Weights of a small mixture-of-experts language model, trained from scratch on English Wikipedia.
Size: 10 layers, 15.8M parameters.
Experts: 128 experts in each of 9 layers, 6 picks a token, a sigmoid router.
Below are experts of layer 5 (counted from 0) of a mixture-of-experts language model. Rows are named router (the router's row for the expert), up (a neuron's input weights, with its number) and show model dimensions 0-159. Each number is 128 + 32 x the weight over its row's rms, rounded and kept within 0 to 255. Numbers have three digits each.
After each expert's rows: a language model's description of what the expert responds to. This comes from a sample of Wikipedia text that the model never trained on.

# expert 58
router:156072084154117158092138106175102123111122120093123141163154115138098148150122112105105122173129147131104149143167170087115084116111101116100089113082173112145106104146098151164129075199108179170125060120154082129132136165124145139138181176152103103154134108119131165169072135107157135169180111168118171063087123101084123111153127163150165100157115158095127157171105085110134104198200105073161066183150102078108134084118191116071080115107089110078100141184113152146163136189122146
up0:144101089115155148106147220087230115110158122128128164127097092161123108118155111101121064105110097182160178088135122157130177132096154121125090132080150105092107088141189115184102119121143193138139109130133097058105142126125159145158137104091151129108149198138127133152078082135162117086105133147142076066072158189073116173126138088127162179102123108139131146098104092091100121177067111106113143131125165144142140148107186130090111135176126156102106087123112134166089124212125108
up1:078101170105116106151107102171076095107124135098128110119058072143173130141150126127152102100120179157179208116131139134086083096095158100145160094150147078117092174102080133116119142185136142127083074108131104108162116053118126114141148198104166149150142144129073149123172116132108131150133178081170198092158161102080168068195113147135125135108201089153125172066151186098169120148115154083096086144153103164131144152149133183099105128117161106164128144168118151132141112147155135
up2:120079090134161191126104147146153148107095147180126130169087141162101172181144141059172212087145157137072169118127101167158133119107120192105148171084144127102133109103130121116090167109118117075203136071131112090152131188154062124173113079153138054134113112136081114140106065120063134103175111148125153143120144089076082156101206111105120150116091120079149155117098175149112138134142100101137126104105170147141135095147187096169100120109077129167143119163145128125144160090145121
up3:084160138144163140110146153163124205131121147133136175100115129152141079111146128099115135115149139162168133084139123080162063108046121171108081114040115030102186094140108115100129066144097125173110118106142145136171123127127184131111112096117061122145112110129159152150017125137135090150148130129090153125109160075087138115110128156163130067127171092138117153122131148142166089159156166115080141155117114155143129117136101173109118181160164119122198189165170131078123112099155095
up4:187110100131144117099125119098123158155073134133113117130180105117138140128117098126117108119104077146139224225145148116094086145111140105122123136132129109092071105096129142110131111225157147082157102095132113109151124114102169134128146164140128100107105110144095188155066109105140185195090149084131156053115122091113098121089090165184196180145094169105120126090143118157133075137119237112108080155117179160125126136165162123115145140126121122104114173116157184126185142145108120
up5:154114107103107139113155148132104106120088165119190108100060120151132118101148135110174091095165180125187168092116129101200190124114084105092077087139161131080163124140135134117201087101149156093102112134165115041099118135149174140109114071057122193068132176190133147149121199097128093122123112135122139132153123124087116139120142173144144082189138178158106076097171144164127108111123136124115104097154079150117120112073089120084142084165135188120112138133114193169109147130145128
up6:211143075141091080096107170101117126131173166100130154119108092119148038131207184113122049106145135136148162115112198147177138143116108121121128091122129117114157143130148069138143097146088143150139120087082074075178170168118120085152160145132125140128153154119152107163104132135150084158123155161124147096183125124102124118133091150180089143106149098171096164149139074138122107159151152128154075198109068124158160110110164148062194155114143082175129169140069127081132123171117136
up7:167161164130055093115144196076107155079093149122116085093112131123127162153149118087143148157123160133087139142130143161204088110078144142096183121086115026172131154098155083135137071178136137100126110142136136149134139132098087142176133130138153111122134064094129084111158159103090154129164143144131092105098145113089140157123093110155177142136189140148174173146110151127054109155090087138129146178191107109126147146133172122142071114138034123139165114071157143089088120168140169
up8:095160050175164160068102092094126130103166142111063131141103151121108155128118131100130188171116129184102158170140158085154127127128176144214200172071138139059142132105139137159119087116133158090128109125169072111143101155155123124128085135143138055097112129148136091177114125134137140110104140117128162093063148087069165166157149168099076105163137129135104159128163101095138140183127074097099079146144106097158077130110139122140114117114091086091152128073097187136174156109184154
It responds to: Reporting and past-participle verbs and -ed suffixes, such as said, claimed, praised, heightened, plus hard-fought hyphen pieces.

# expert 8
router:148121162126153100121132173113120147083110111158165197090123148181072165146088113084141094142125119100154126161180195098149106152130076189090165097087114140138133149170146126186185128126166102162086065118133140110152113148138153098143137144158120112132100138096142175108120111107075133131179115079095149112139100111144147074147187129116136120103105138077074057135108160125156131229140141121161084108197136149114139079108181107070095103139106074090118185148147144096092128149076168
up2:166108129147105123147184178110121108107184136199106157159117157147076136155100149083079188120143130096123150188134187180104118126118126142086183103160152071119152133099175131150098077097155094194114070097136136157117095160089144169132134150089148117122096171105091081133165129189164049089087134137148106132105119152099123151161131154122109080068143110150078068148067117145123140193112141161131126073134109114182138098130170185105157111140107163111184127111139103115130160134095181
up3:109124156164124111091130104132110089088151124175136138076102123096133148075091143099102079113126151114170107141176134125157141146104093137120137075132146127130110089143112096155157110096112099230122103166115123151185086115167151140099165155117142158174101213086107125156120139048097136120244093107131146121096122138127149153152146197126114137133165162048094150167126119104061160160151119071166144193120080159102095141116184106098097143083123095087136136130155066136136122132102134
up4:155086116139135093129129101159082127090167112153129141069111082151140123129122110074153102128104110145127099120137139136128118116110148136085099157129067111078075128105108131141166176143154168134100146123154135139161095143119108128128161180133104125137068163142202097106084146089136128151163148156121207165038057116161160191105141113169106111157177118098141129177131101092085062201138122134140118135174084135076167105074080111090148170128105216140144106115139133159136188096182081
up5:128103088099118153099094111163062126128151096059183135055116142138109112103156139076152121148128101177059210084153149062112106113154149128104181182165124165112108148156092099124170149166175136130191141150159161130171139107127148140128140084142101089173100141127164148120112095160123110149116156133124174087162145106097123076139148051147057161132106129060115163116133110115109123094125171131151069146155124148088099164096113152074138142125097117147111187141121180092119069196117134
up6:077142151136131043144141165167108116117133167171123121094129123132125136129097166122146107114121119121144079153134122121071099111085127139078123087111156131132143121132151125121131159112171083197114079140108132161136098140079109103242129146088124119178071175043146150141165123095106140145221106117096224102111113152136133091130127160143135158117173082152095141089128130196141194178171194105127114129159060153087171140106160104152117184123153115123104104165132116132117129159104125
up7:146071083062138108133064084088097149076115109180170157076098092165171153141141169103125139141122146144162146127119172133183077135144122079123139031080102153198095149146172126158121054153143164105075056083161137114166100192173177136137111148109127165105105078115165077100159136127158124134065109145130126134132083129129136103115152164182136166121174142112157132106144128133088128119101164127133109124152168147085146156104100124091092072122094156139140173146079177157141129110142128
up8:070124083102127133128091133186115145133170110197117092139127113147085168104090124117154145088079113140159177143151108157099194092136123106110158070143136131078165133092138102134193130132119129154091097111176130111167136205135105060126100115129100188161105053122153170133173107155088113156150168199116118113174119137118120119100136124135097134091125105105093144170102158078163174181114166115156126246148119152130129109123171136078116105093160109100095102132147164096150189148156092
up9:171130172133136211105091128147163142046098204128124155081160103161132104160153107152164085170157147136135169111138179131135124127089110165144159136128108178152129130113096158106148177097126104139097120056150122166121180125118103110230116097106125146125153068126158093111113125135093052129198073094134113136144150117143071126048142119101090112133100168095096100116128154155141037147148149102149122148144163183133140103110148112137139125119094089136171144122057112076118169112149118
up10:017131129088096174095035117151116099118133152163121167180135074091132168148063162162127098120113113127131133152159124131111065142153088082097179113135079143179135170140122161124187141160168104078097096086189146158152140123136128145112100085072128188096127163205153211155167093159143134115105158164095091148098162179161129147161165109110110129137134102087106130139113116134116112159120120127128097130130149098162189123099122150094130095111060133109110139127155080144145108153159102
It responds to: Mixed nouns and word starts like death, part, bid, hon, se, week, plus date and number pieces in tables and lists.

# expert 1
router:103083155131142108155139159156143148059115110126188159102116196148087100179123104096123162142123117177094125159180118118115150119089088142132167164076158126112122109206100064141114168146141133158115086087182128102112140192112151124130231094111086086124119090108099116156162153113184130151130108107171095070151138114115150168126125115154105126166126125098135096119096133083162161181222095073153118164112161125061122110110157101089083122080129084097093166141152125136119076139126158
up0:137125078095163109154125243135115092086186118102168144095103197118130140105092190121083141091170090122082196098124137153121119128062207102146132090129115168160067129120113163104082141092121144135183108174137109098179119128105158159135142174159139115163100108137112150105135144099115081130161188082164165075143105122054116163143127147206103097123115106108154112136073077142143120133119149134129106142086155122132098106110145132158140162129099124119103128166129112156069116211110117
up1:203090125147166157129089071137138088161144141142147146092032195179094080126133143135170081162168122132141136152149183129172130163129076141102129147094138122166121125152066158165112122189139104105082095142164123066137154059090126082100124111144092119089131142096173104222188103152130133142140151131155141100187084150143152098145118182139106151111128134131122138128139117174052155128144126094148146141071116164106118081111131141140156082046099131084096134101107116161155122125110126
up2:132123177187196174136144129141129118149071151121091122113168123155129105197139077085138101153162140173120153141110124122156155097088112149063071150111195068165103071169092135130104124118139144101129043097124122159131079155110125167183113133140106103183113107096096122111146154168112103125108120081123129100123072126110187134137121111112202129143169110143141119064222137085188157114138094141121070120080148157119156111069125122121137103099138184088163145124136164097153165131175153
up3:139139100098130100160156115131120109159159144142143160169142124143159096093122218132170106127084136135138148121138170122165127111125162175153106148100165138066157142113128142150109140154148170079114069140125085069173099116103149081085131094117137068154138099114182175152166186075172082167135162176137122089097147125105058139106126137159124122132142196147078200157079144061150201137155163127134131160097098099067134133102074175082173131079128145132180095128115111088147119131083101
up4:076083095140117084208079168177138069122145137119145104144114114138109163120111111097162127127135100146183167171139155102152165108159127048109129103124119143200127108133125098125132105130080172146145100150192145168103102170101101099118163122069109142149093117126010169090090178152130113129097161135175091082130112081152156140049123124195144137160132145136140111111125105132145156110104154101127101137155094159086170101081129115150165142114137125184089189128088157098168082142158094
up5:093163134129145169115129190113104151109131133137188176124075112138147120149132143120209097160143075159119182127142111123123094121131105121098106135111136107164162138104090118139134131101118140133103088155173140141102120129080113120077180164106092137103088152067161077140100132125083176177162122101151100104158089074071164161138157180181161111127171139135137113134082070065070159120092065166148161072196097159078104154130189142161147110077131120090081134104122152118190099172151165
up6:156152194114138076152095133231148098110107152122143100101142114167116163096140130148122093161132154089122133192143094114157095167128077164171183124109121139122056108202101150185126163175106192136082100127084110121105094057125135098096109139149138107137107149122171087143065110142123140112163108096140154136170180132110085116120095173080117122061114098111111146183106111122162128137181059123189111101155152203122110176102115131140113143116072081135141173110125124085151117120133116
up7:053092156060199142135137142120127122131170143085132161161051128142154158135147132162142097106174116135177245140113135090141151129139121131131109105125174075151115108112111150135115156100139137124097128058171117143157120094155124168141160141154159070155111093169161161165153151121141087078136146151120109141149117081158096133158166103169106123136075092093135114110136154095140141114139092084147102178084138201182089170125116110145083120066111133043185154122133167109146148092130065
up8:121132079147145114185065138156209132150152211132114144098109087152075107103093099098177128072117098112144063111130131142131148109071079101131079129092176115130050103124104138185139176163126124138159108079135105153136097113126093182172100130108061156152088166128144189122103091138154105099151131159105105175164146143128136189110076158163160081156135131152093177140169140061103142160112115156104151171101151199130084131115121166112090181118113158114082148112132109129142136164127123
It responds to: Middle pieces of foreign personal and place names, often after a capital initial like V or P, e.g. Veurey, Vecchione, Jaromir.

# expert 20
router:127063138147122149097096174130164084092129134152149159100150133150056146136101164084154122141155104154165106123169147123153127121117083134152080075141173123109089114145165094164196089140125110150114075096181087107136099186096162096213152131165099166127109116136105148236086116113162127138130129150117131067107129122142110118109122149132152094168136133110064123125126108126113116189151102076226107131142080102176136065163176103083083089125094118096091152160100154151152113159137145
up0:055166142118155109181165129153169148121179154165134155131189104120110105106140103159128144155055113169118112126135104075055081094157092134162160101172192110146154117191153119145141157140165106138128117115157076160171105158136166157121141081080101150137104079076165153161078112097119073135122150122108186111071161103142090136129169082123194112117084172112127142118132104155147060135145156155136099138098128132164088166135137101146168061142139108064119141134114080072161128070137098
up1:174120130072161095137116161183097092161128106112133165100116158132143151103114123088121143124166130079176113133131024104153124104142101174051108134089078137063091173192192126178138133185111150155129144134172144062095165115125115100095124159073099070134109132104183156171097164116176113165140109077128118111119112152069100180080140109109095134170144127123112099077076109155095146090112105106157106127150144154142120114148137144163120158154128073142090116142147164163113083092153195
up2:107142136071137163178153126204159149128184130156064116145113149165153146108180126074093144130151050154123147104129087138139070177098131154110101067152140151121152131135119160148154155162040111088145158174139145134141150137141098088112108101080139093119118112138129085142154132068116133106140122093139066192114136058148190136138151144130121127102123125117196137092095174123154045113106141093099118074140045175103123182121129112174108153156107135164106130169122153143128179113090175
up3:074133094124144093142140142141096137102153208088104122176136096165111138137090054102154143120146118148151175173130097164088140106098124151144082105120141086113146122069174109177129089150173145133170132176126089129179177171132145066085151111087088116124045129175120114206093068140142103142097173170140154056206116143148173144119113146101111126141095125147078079112129105146124139145133097124089118063114136093173122096162167153115114115116114109133108183101127099150158088203135133
up4:117092147140179103108177075140141155130184141104170091157114107140165140118161090165114128193138111095150118140136136164113165120081155118157111091123095071167147106092131114125096112143194144117133126137140116145173088117124154112127136150093107116114100183117139123160116155164109089099108180083109154119063130080162113155148171105127164199203054112138100042124105088143151099147140142111184107118078186121172176205168156071136121125087126139114144069124110064101156102176110089
up5:105178132122112164161078162103115156093065121131168139104153100103090034146140137132117113094099140161157073164109110127190160116137192113107122103166124124108164142082135131123143148189193122127183144072127139080142126099156190082139125183123146183068116113044131141182130117168076155149164125138182126127136125075139157146122142163133067144152145093151088144072102157165136122183110146146097105152143142060097083097106135090170165135124128167165094117068105141114088134108131127
up6:147092186080132108144055125128194153092137148118150171099142141179159170151119098124094098113134159151087163119119120116096145150137148157169111124153146130186137148139106129083125120070144151140158088119108109224042172111142153150185094161115107119158122154107127160179137139136110186089107055113164112151100082162171191109094128126139126063118109072131160139068114144088084143158120162089182150109134130112121113126183152142089071136112066137174093132086156117170090154130116091
up7:160114134138101178105133155140128109095061140180159118108107129145085172138140134169054210116206036073174137146142133129147116170125058167082133133033131071146077159070170131200123142118119128136068126134160146149073134138121144116152126138149146174106148145138139101127151073155088156098164123071132068174111114154149111112131139175084114155107137083148099103146150163119118140131077129071156116102141134101127156086172184102134107116133088121117176126099099139107114128134132114
up8:135110117079156095149124180089065150109156156063146160111141107117139163125175102147124044126135160092122135120110187081148182098112185144135147173153162186139151158116133148155130150191161105089171128158107120145143096104167141157118137124083200075084100074152120171108095176152097132099096096110093086092127156113078074093159151138156199167061112123144103186145167151138141132149164106145129061171139120111116127146092098171119136146099124120111157094156191134104109122183135089
It responds to: Participles, adjectives and verbs right after was, is, were or be: unknown, established, known, released, became, been, likely.

# expert 10
router:164090112112097095125145153153131162089122124154177130100124122155099140201077154132138095158135135142112105185177150076109091122106164122179126124108156076140126104160103087140128123188155117176135074082175092118116131135142121089162159152139147126134125079139151157196135141078091110182139121083074125067119112146110145112123151188161122095127099156086069153077075079138193112144169101118194053167162066110135128101104208087117128144104083113087117135137147129153157134118088183
up1:137096107151138106084126105118157093089125131108127113106145157115105141139105118090063136138065135119122122154168074078149126100141123135160133091124142072081100163173170120100139162126128101127157131131080143116117077149102107134128195111118098148135081093157154130200101116133169100144120191120140173062160121103168057106172130131111074069119123157112099113249126067112167173107100132137148124151138111142151156113140197128156181200151141107150104100124081142088177150123117212
up2:148128101139083092109087110170119137135149137134135098108088101152110175149146109089126145093106082106099146118117125120097150119090094146151131089147164104102167168147150114174114114125113113138131115133114176096163146188129143194129160111150123127151106076100139204214155124049094073062156054099184170105153157130131205128194125082146135121064118092171134131116161192110129096156168104141127105198098143183130147136119125115150155100191133121142151120162156166074166171088141164
up3:120093100133090118127154157132196157105117205197167138131126133185106117166106154136152154132159111101166111106140110121140170104123163115177112116202127117109150109128131133135156101095074086148162098126140162118158116154155067105171145075106063177161175143133153084123210180083104119062102101074112103114135074119115173134174111122163082119142075092147146099133132133183055116105181142131145185067139112072156113091078126077148112116112115130108108123068166143116139105124109152
up4:080145110150186091106140110114142141141112157160134130073096157165141096101108172111111148190137108090113169207130103118107090133105147113129076110111167108069103122168129120133115090140122130144169102201092122161129096072172154062100099077141092102121130127131106107173176111117196060103095184059145193096150113141120091103065105175126139099162182160132138133119120121155163158064112146112191172143124100175186121127105163109125091093136187110110132153166124157158095122165136123
up5:114098121155160174078105158083094125131106156099174119040110161136116120125113188137101164073100114113152140118140109135157119155134133084123112083213131094202106091176171185115157123128131191072133086107189095133154022149156180109142156152152135147059119153146145088173143132113135107127137163146152148109124158155135104120135113175167132094140101177140109156145138106087105131137138119134129186087164152045108057137111150101150091148106124143133040132120096125139147115126157123
up6:072111084101170134139125131113161176098102139132123080175192124175170086099106108106124151094154132146147170115134163192130142029083089156106112188081166157133126145192078181069095125166129177143132117106105153162140147135150144206163113145110082113146130079135148129211110125178092141159166114147140101133153102083130153106100133085118099073106131145126118104078107110148155114156152117050146100130106096104118051079138082191091129151094140124132160103138134117123109117113106111
up7:167151157116137125104107165107054140128105155114139137082159112091160161111161111118174094133086149146133162129138099092127093179108166154135135116142089090124132125135075161097154141144113177151089098133105146078131066150148211095126150177139127114116060098111185159161093077108147133204116082111104141103054107100134175091152124138171173155084168126132132117143094128125148104154111164105163074220130103102192161165095151118079136132176111120093144126127111139042131174141082164
up8:121135136163117114128072149176071180115142150112139143172078096138145177169126089125118170101181124086127117197150102125126102097102121103131129119145119083176100197231106100140117101119172124104110078111156108123116045127082092168063138163088128064161126118111167117188151113095111111110139087121156116112165131166127179134141139106063097132104126129110142108163175082092160129168170154133203091097125094186099100156065136140124128130151121113068150131143159172096167122123128155
up9:093112082097130101128113205155096115142105104125135126068153126194132164125126140079190118142082121159120121146105136141143131115076129168137112153140167117085070070191145131078102104197163100114087103154195163088152177152063068169093085095149123200121132074103102120118115113139186110153123168161090118056135139081144110156091134097177146080119171115126159126095132088202170143150145171130149120147129138131166129131169149081100146162139141161118118149170139176096099100131130113
It responds to: Counting words, digits and quantifiers before nouns or units, such as four children, Game 3, several, few, together.

# expert 33
router:123029119114114074106130163146104159073140105122129162150132165182089113197085152108110102145170113124140118105154112110140101120102156083164115083116178120145118149143132110191142105191131088122115100098173087087128106154132143125133162179149101160146050122116135156146162185073095092176178133104136105113124105123094142129114171165142104143118114085108081121143154095139115129194164151110210117158151118162100209072077148087101154120097102171078125138160127136070158181134104158
up0:110225069204064157134112078088092132079103131183111127166123150145185132140104127152124153089103110114156141086141072133170130101106120142097138138095087112160149146120070161164102192149090124124144091112185114129159119141171121144131097135227107174105096053109136118114146181145080108125164152057109114134120153128161118138143132070129136127121132090121157069109146150100136141146175088141134146130100165115154166108203096135120110059114082065093110174125114110132135110104124129
up1:105113017105197122131123125105089168121071162170127125129093157135131167132138139125110082118137179093137112148110110077164161148110135148142075095129153153147141148150046164136138170152174097182166108080149125081067087160140182115103101152115128127153074166118154110133156182148094087130225165120209145107122148101113061117069124156151137129136128065132114135137116049147097126124168143149127112160109071153138135148144160148117134124117142145102161122131121087096115159169158180
up2:154125141159051113142110147123163102124165156097120094132103116152152036138134163105078144148121145119142210169136082137126130115075120146145150088126115074161125131159160158143128136152098097154168124118151170011125094104127096121185123159133087076138115107158123153114110126109179119172163140133129061087159129101169166136128201121182088134160130129136070138137071131169091081114093121120125170114132158154031180095171131090116129132165115130090150094150123097081164138101096137
up3:119089149118098149106135121124169089083128124144141099111166200119076128168087166150121146140119179172103127098134120061112064167158181131149170144134081098124164123095132085150125101111107133129124151110153146142136119177127146137089125114121114114122076164116170092146111115135139114208079187078117091127139162163176076088205132140064114035137187139109093131199090161139151146139086139158094121152081140107200153128131153101129070150085130106106093094125106146142195166158133134
up4:133069110124139154153148151089102114120181150134165137147095101120114131112174145092102121138134107108131171136139106148109147194123123101118110084154138115111118116088161118138132153155126100180135108105111136097137070216211078102114137122118154144087102141148161089157149130109118071139138056123070151100118184165141200133083133136100142086138114046158082179131118093222190092167125142162164135077228096150102144073127124147121139165132147104114166097159110140107163085126095140
up5:102120154162160134125127128154179082114111137115090121184038075168108109142174057061111190164083113132100140104129127110110142142121137114120143098132163105146130145154166129141119122209098135040142071087129121097157133099148129099130102168163137104097093150097108084109150134157166128142134209168140128081082092066186128125128160048156077109084118166144178094127136160127118131184150138099171097159122105112118144174095081119163122130140167153082078111145115092154126106162110159
up6:115085076113138108116137219196174089114103159098127089138168099111083166115127101124150180135111076226118076062140182091154111097128139137152168116168134166089129152122096035106068163108138147068087157104108077197130112100163097140112128102106136124162103111194128117151114148150113140144166094149147109165148181143106100113164165139190096051122120103112123136122144136165152135135136120102168098098108115112148155143144175078153123162167113120116137144159145150106100148116102176
up7:081114121083128144122136084213092151157126101122122112130099136192133088156130136120142092106151082126180114188137108164154163121122088122157098161108182195143164135136075153114140097117121125102186113118190069092139080173099163102105134152190121119089142140104139149142168141105088171131179133076125200118124152118131101136146161136131172109185120063140147130200133100056141115114074071104118156112063074150126126124087117084086115200087113109167121096119136116114138179125138112
up8:094094083140159107148097127115116147125059124098166187165163185138142145197145110130122077142095147081095140095130142062116162089128125161129094084134194116153153138176131160147102078174130086140152100157126133051128138144154165190151096180106088126053084152114156137089144119126131104110158148077132119113118085070125085080128117145123189156113132066124140116161066111107135174141151126126140157151173104184114089116135135098099077159127060150118102105122114108139135185163055109
It responds to: Words after sentence-opening On or In, chiefly day numbers in "On 4 February", plus quantifiers such as some, every, many and sentence-opening In/On.

# expert 61
router:170154132115087104093122115173088129074101133169090159093110094147098138165082110129129113111120113088149139194181153080136115142101108190099118052114147087183112134131135151202124096112162128180086084154121083108143092166099190131137146197165102151121102148079160198127137146168112134145155086091111133121153118122140179136188171142085148119155133094092064114150103123076129157200153116076142069127166115121118132104131180061107137129125083088114120184128131112141173128141100163
up11:187143084121148098119114144167146150092118146179111127084098143110149129137130187085099109153120134108134103133131114116182129144135121179120171154151155084135097117177136134211132096127112102167121099151155139113165115165166203094115128130113170070092054167105107169153149151139132212146128127077122153159114128169093158132163122148187160120121103127133052093129091142149098116175150127080131112124139095080098108076190114073076109105107060135041092186117158081130112112091113103
up12:152120096125119145170144124123156173110097160073113111074118126123107157153152158047078150129142109146075159142112192121131156146174141107114112118131174186209150126123098140134159104162167083148129112102120100136058108142161099124120107149101142159140066162110139077127161100154137063132112101116117151140182170087092097099094122096074164125075109126143099122099083164121114132100135139153107108147116147078161154094163122127158126120156088156135161139192058105081129190230058164
up13:139137110081192080107127152154131151103100120170126132078087090153072148130066128120114135172129064093073112103129149137123086113161140155137140114208175123137096079129124154192101146138178148164112052138144101161146115128102170136115157200138111158119079168138140140141133102148109172137113128113116167139054150155138151126132147182098107067157158143120113072132083123065161110148143125151126105161168107113140184106143126051116141083116077080053144095136123048166170148128133139
up14:138153125088120153129132123110107084086068135161133162163121051113147115143104157132161130129145058164085069097149092184113061169158123175116162158103119136182107121128093146133086169136177171121113114145136060146129099188082178168117136174146110150129100135143197153116129121138122070115138085131176098141127133106074127102158183118102073064142158129134040123150137099128172158097172107110136113126116078083115096136066146135092081121134063105146152146187186116111156139142134124
up15:055141082131150131178116124163098111095065153162144147115117083128036162128148103075144162128133149168109113160165158142181074086116124151080126064150072108127136137093165127197124126096161120163103093109107077198093098131103112132131170113131111150120132100079133140138137111082081096126145098127140155150165097113100152131132193148108194097060178121111102110082171195146140148142132140088096114142165094090115164154104179119166172104176104100108116113148071177163139139086127135
up16:111156129104104107126116085118174101169048174172098129146123162175139113158045106077156112100161104115101189111138115107161154115110127143099152168122087123148054084138108136192118112120167107091147132082144105225130131148151130148098113127106159157083108128159067161130184138128122136157113124101135094051110088167182158124131186091139145128162118085159159153070159143083119121104118083122153182185086121102140109126149135168152179095110122112163103143086212091134142155114136138
up17:161109170111169138045105089079111106138133136132121138154130157152113142087126077147077155161103131103154182144157157123140140154137104213141139137118180102134170118135053134142123165152135143111111126128135119066110133166093146094176172125075113129093150100145134161126135159168151064161110136064106130095127135087128136090116171152143139151119144111141113178133115147047174119209165138162172137184147151123106074147115083098116150133037075098107098083085075115150161198119092143
up18:121114128119162074029160149150078111127185164123195106125176104125119187106107125111103115153114151092119159126127134119161112198174148139117104107162113172114090198146170078135151135122156154167094117144106102110105135102133178154142212088190147178130103134087153081100125115147185160198167177086170083068099083172090103066115134123100118151105166122136090173154134126120121104153135149117111099115169063131109086108137164144119143163122150149129145073133116169110099092139155125
up19:100130083135129126119170112122113177102137139086051120141147125159108127149125088063163118150120152124115137166165143125120142132099160198173120123103089136180106179100102078174143057146083177127162093177142184111163120180109120109143134197106111158147061105099104170074127098109126112144145117101071157107045148105119123094124053142147154187154161103173112100133176108115096093176150092153156159138105129106080153120120179126070172107126138112139072109108139121150184124144064148
It responds to: Measurement units and hyphenated counters after numerals, e.g. km, ft, p.m., 20-point, 200-page, twenty-first, 147th.

# expert 16
router:153097138128147111136122162120121166095110114183110226093123129157078151161143101127100098131166116110119160163205137086159085075127098138129193105112166132163086113158179134131148111120108127159121048182137101161088105130153112083132196114106038113116129140117094144136137112107126125168113135089158175127159149072091142130129180159110152118142125163007135046135133144140159120142159119096149126133132148115128156079137143114116110105105097106098122161137104086112104157222085136
up2:093130109160106126087181152192153159046121117139153077129125172113132130179139085171123172134180120167108164110145086167103180114139115156142133158216176121106111166090155101087179159122091155080074100153154118115103076159118119094147122109130089119098133082137092141155117112101106120126124135072178106166127139143090112148174100123091136018154140098085179096107147141153055115104138083100200088127069113101136093099150146159122121128122154092099119109149131147173136139170101115
up3:061116121144103165136140056125114125119148132157149198172183138129126140117161142161075092138133164158108116108183137125084104111144094087050099102121118142163167173146144131116120059111212087071098118107110144172154123190163139184136128112138088087155065151082188084140119135067150083100109129102161155140105117114138118084088150105109071128102102126066131082136157156146139084161134156142109131121165059157124139140153169156117079088106191096078117130114164131126096161156143121
up4:091088193080167104149160169139099161100167149081160057114156072140147098119101096072137130131115114118155088143163129126114124141092101112164132078102133145157155188130144067120111152145108171166129108093085119151126091142124166110124173095100161150132064143121108154168140141138176168181119178107193135113109092133097065066091130131162105142095176093143155171173142178147118159143081156116148158189071137108073124115168116119159138105150088170135112105087052089157109154122099078
up5:119096101098057152178103126114128111095134147176063158118132084158158131129126129111123180163191137123117054098105088067161163139129173116117168115128166179076094094119085108103108197139132096153131116086135136132135136054148142117082194163110119178199104137132095134114100146181149196133167111079108141107122136108111104083058099142169129143079101078118139082123107123158097141144146140155138107126136113141161177126111190166143118135105154214133177140160136138142127089172086094
up6:146144145183123159085088134149180174084158134166089190173084162104118158152147088132150135092157134150125118086145097126149138102121138148146110082067150096089106148201122069114077185097123145090077142176178092106112107138115134111161167073165123138066139093082095152170147130103109151158126059120107135139142138180027096128163130098097142110126119094172144138116201145120093108111120111094125117093183133137135148179100118124083131174076107140131096122110159141139105195164183122
up7:156127136148103103171146098123089160116179114149118150117114107129086154206079164146082142122169134109147132149148145075075141106094136155158134112091148123102099152114095140125161186104126131148052151143108093120123149104123091137114131132099150168084102168185073140145091155207138145139129179091216115127132136151125043096103138119158137075099129088161164161112038116194082111130114144097177156143088164205139162154148137134091115088062127146078116110142119125119109168163091109
up8:149073166156148195147102037092097147093131160116060163128162095121123147135096149146096124139169100116112127112133059116084194128127110162167137120102140137118175096123119106130142131121080118169073098095154131155131129170156141146140159133140094142164105163156151100144157093131091098182099137131099144152149102121066106074094137217094143144112135159148168129120216176131172168137133206102143122111149135113155131074081104092094108099060115127126114100111173153195178101139114173
up9:102130103112151122179089123145078129120131150095112119128113120132133167139081127138136114185173153129092170125125118133178145096076145118150101152044112110100146083123155177142152107094121131114094058105123149154122176138134187130056091143113153163098148145113167166164171165176104160180226103086116146110125104086147095119123124102124124159108156124146077119179065126141092127137204158077097080168111162106159184143138092159105068167135127164139178189167102163085122071131119131
up10:099139124100110122202105094172117091125166096203150181085186143139135159154127128087098119144132082115141126162130105149112157188125109111108145085123096114138144085182151150186156105134079110133167138160122157063147107116132136174079192151103098109097102116091157134113117105184115118151067055123140219125133120141117112149168166101184156147111094141131083102121132112124109168131088086101135150109182102163094113127127137062103155077120100204097048128100157105091139169117161145
It responds to: Capitalized first pieces of proper names, often Spanish, Slavic or other foreign ones, such as Mar, Garc(ía), Sant(iago), Luc(iano).